config = dict(
    hidden_size=256,
    experts_per_token=2,
    d_shared_expert=0,
    routed_scale=1.0,
    balance_loss=0.00964,
    balance_bias=False,
    norm='rmsnorm',
    norm_eps=1e-06,
    tie_word_embeddings=False,
    learning_rate=0.00817,
    train_tokens=762400000,
    max_steps=5143,
)
Below are experts of layer 2 (counted from 0) of a mixture-of-experts language model. Rows are named router (the router's row for the expert), up (a neuron's input weights, with its number) and show model dimensions 0-255. Each number is 200 + 20 x the weight over its row's rms, rounded and kept within 0 to 999.
Before each expert's rows: "gets" lists some tokens that make up at least twice as much of what it gets as of all text. This comes from a sample of Wikipedia text that the model never trained on. Tokens count by the router's weight.

# expert 61
gets: " |", " April", " South", " June", " October", " January"
router,226,192,182,229,181,230,220,185,233,169,193,171,214,216,233,165,204,188,181,191,209,191,227,173,224,196,197,209,190,210,225,226,175,179,189,226,188,181,207,204,205,174,198,184,233,226,208,212,229,186,232,191,212,192,215,171,236,183,202,227,175,218,178,157,213,235,192,186,210,174,210,222,210,217,185,213,169,192,185,173,210,212,205,183,198,205,218,167,196,191,176,203,222,204,218,202,177,201,196,221,209,178,187,174,183,190,188,184,187,202,180,223,206,207,212,200,226,181,225,184,192,200,173,158,205,165,196,200,234,175,213,195,173,205,214,164,171,180,214,201,171,185,201,198,178,212,203,228,201,176,195,207,186,222,192,234,200,192,236,211,175,192,219,174,210,172,185,233,178,183,192,163,222,178,213,192,206,169,217,236,172,224,222,193,188,245,206,221,184,199,197,222,204,191,177,222,240,240,206,192,194,203,211,212,211,217,224,163,210,201,185,216,168,170,231,181,200,222,183,158,193,194,176,177,227,205,178,226,235,234,198,187,205,192,185,178,200,194,176,206,184,205,196,191,193,230,215,161,215,153,227,205,210,191,211,197
up0,204,233,181,155,208,222,222,223,194,226,222,207,187,216,202,185,227,184,195,173,158,187,227,197,213,210,208,219,197,207,187,194,189,192,199,177,212,205,201,203,172,182,240,162,198,248,181,196,241,191,195,179,198,175,166,176,219,186,212,175,162,210,183,233,213,198,219,214,219,197,208,179,162,208,227,199,177,201,216,204,222,238,215,197,162,169,191,237,222,177,161,210,192,200,182,191,171,197,192,207,201,196,182,203,174,176,193,201,180,218,226,193,194,195,182,191,206,166,205,209,189,185,197,209,143,224,211,209,165,183,208,217,224,179,222,241,237,203,178,221,179,196,213,165,206,193,193,182,210,222,184,191,200,249,206,181,182,208,196,183,182,180,194,240,199,238,203,192,163,192,210,187,212,183,210,252,172,196,176,196,210,218,192,193,190,230,185,179,167,202,187,208,199,212,217,213,217,229,184,216,182,220,199,216,188,227,179,219,205,205,218,188,210,171,202,203,204,173,197,229,182,216,200,193,183,223,196,223,187,184,202,171,204,168,157,180,193,223,240,204,202,205,209,168,171,199,212,184,225,184,186,191,220,210,212,218

# expert 45
gets: "7", "8", "2", "4", "5", "6"
router,227,192,179,228,184,231,215,188,234,172,197,173,218,217,234,164,203,190,181,190,208,194,228,177,224,197,192,212,188,210,227,224,174,177,184,225,187,180,208,200,206,175,200,182,233,225,207,211,226,185,236,190,208,190,211,173,237,186,203,227,173,216,179,158,213,232,192,186,210,175,211,220,207,222,187,214,169,193,182,174,213,213,204,184,197,205,218,168,201,191,173,204,222,207,218,203,177,200,198,222,206,176,189,174,181,190,187,185,185,200,183,223,204,206,215,201,227,182,223,187,195,199,173,160,203,164,196,199,232,175,213,193,173,204,215,164,173,179,214,201,172,187,200,202,174,210,205,230,200,174,194,210,185,225,193,233,198,192,235,208,171,191,219,172,211,173,187,234,178,183,190,163,220,178,212,191,206,170,218,236,171,226,222,196,185,246,206,217,183,200,199,223,202,190,177,218,239,238,206,189,196,205,214,212,214,216,223,165,211,200,188,216,166,171,237,182,199,221,182,156,193,195,178,177,227,206,177,227,238,232,199,190,208,191,183,178,199,192,178,204,184,204,195,192,191,232,219,161,215,153,226,202,209,192,209,194
up0,207,197,203,199,191,208,198,215,230,196,227,194,214,245,234,233,211,158,211,230,206,217,222,181,236,210,196,175,185,199,217,217,217,209,219,228,223,172,194,203,216,178,196,208,161,195,180,175,197,203,199,196,208,220,152,199,183,215,230,170,209,217,186,186,212,184,184,190,225,188,169,182,188,179,225,169,167,193,205,179,170,198,222,201,223,191,206,222,202,216,206,208,192,190,215,200,185,220,168,223,199,230,232,222,194,191,194,196,217,212,190,230,198,167,182,200,239,202,175,255,199,195,208,194,201,202,188,174,232,188,215,157,181,202,181,206,203,205,204,190,169,205,203,202,142,176,202,186,226,193,197,209,191,196,132,206,213,204,224,207,207,181,181,174,215,191,205,173,218,184,174,188,193,213,209,228,153,202,171,195,199,234,176,190,182,199,205,232,221,183,189,184,220,179,228,184,229,219,205,200,223,187,190,185,179,177,200,211,216,186,176,212,218,173,222,186,191,134,205,182,158,208,174,209,239,207,190,189,187,203,209,167,172,205,200,206,186,205,211,207,217,240,216,170,219,196,188,201,190,210,189,171,216,196,207,205

# expert 57
gets: " |", ";", " —;", ");", ".;", "};"
router,198,216,187,204,186,209,233,211,198,194,199,157,186,232,208,186,195,203,190,165,195,172,237,166,221,199,207,215,212,212,208,235,173,151,175,218,202,202,227,185,202,209,200,197,217,191,203,199,227,175,244,203,213,202,190,184,223,213,212,252,199,225,183,171,216,252,197,228,207,168,212,217,208,194,187,233,195,214,206,172,192,237,191,205,172,193,208,159,202,223,201,189,201,212,209,204,175,224,184,205,221,195,211,187,179,212,199,172,186,205,183,189,198,188,197,200,186,153,212,195,178,190,165,182,207,197,204,189,223,202,212,214,175,236,223,180,171,169,216,166,196,200,186,211,195,215,167,227,206,151,197,184,176,212,178,202,214,217,243,216,196,206,221,162,187,161,164,238,176,187,212,161,233,174,201,219,174,183,203,211,169,225,219,181,191,223,233,219,185,219,210,219,212,192,182,197,259,216,194,212,198,234,187,231,206,199,211,175,202,201,183,222,191,201,200,178,192,182,191,198,194,213,195,192,244,208,187,216,212,231,176,202,198,181,199,175,221,205,211,190,186,224,192,204,199,208,218,166,196,186,220,186,192,175,218,174
up2,184,201,178,225,213,181,210,192,195,221,191,158,184,193,229,232,232,215,221,149,180,224,200,184,204,197,217,215,220,213,199,192,198,198,235,151,224,230,194,183,189,167,193,218,205,223,181,226,199,203,184,209,185,221,185,182,211,220,226,170,193,186,190,201,190,201,189,201,252,204,174,192,164,201,227,169,191,218,212,198,166,196,191,218,194,178,179,183,182,195,173,232,174,241,228,214,151,205,186,190,186,175,189,178,180,190,190,217,166,192,207,164,179,213,186,199,227,215,223,182,232,227,185,190,229,211,188,203,221,225,180,181,179,210,224,188,184,181,212,178,214,192,237,169,195,183,187,197,215,159,186,229,181,207,214,179,217,206,191,216,228,223,181,234,209,200,200,248,208,208,171,189,201,202,185,161,173,205,216,211,191,191,191,196,217,200,234,204,212,178,192,224,210,179,182,198,195,223,247,204,194,192,188,216,199,192,224,203,208,162,190,202,182,202,172,188,205,184,215,183,207,241,199,212,197,199,209,192,194,172,201,181,171,166,194,190,204,198,192,210,191,230,188,184,186,221,240,191,226,238,165,224,192,164,179,194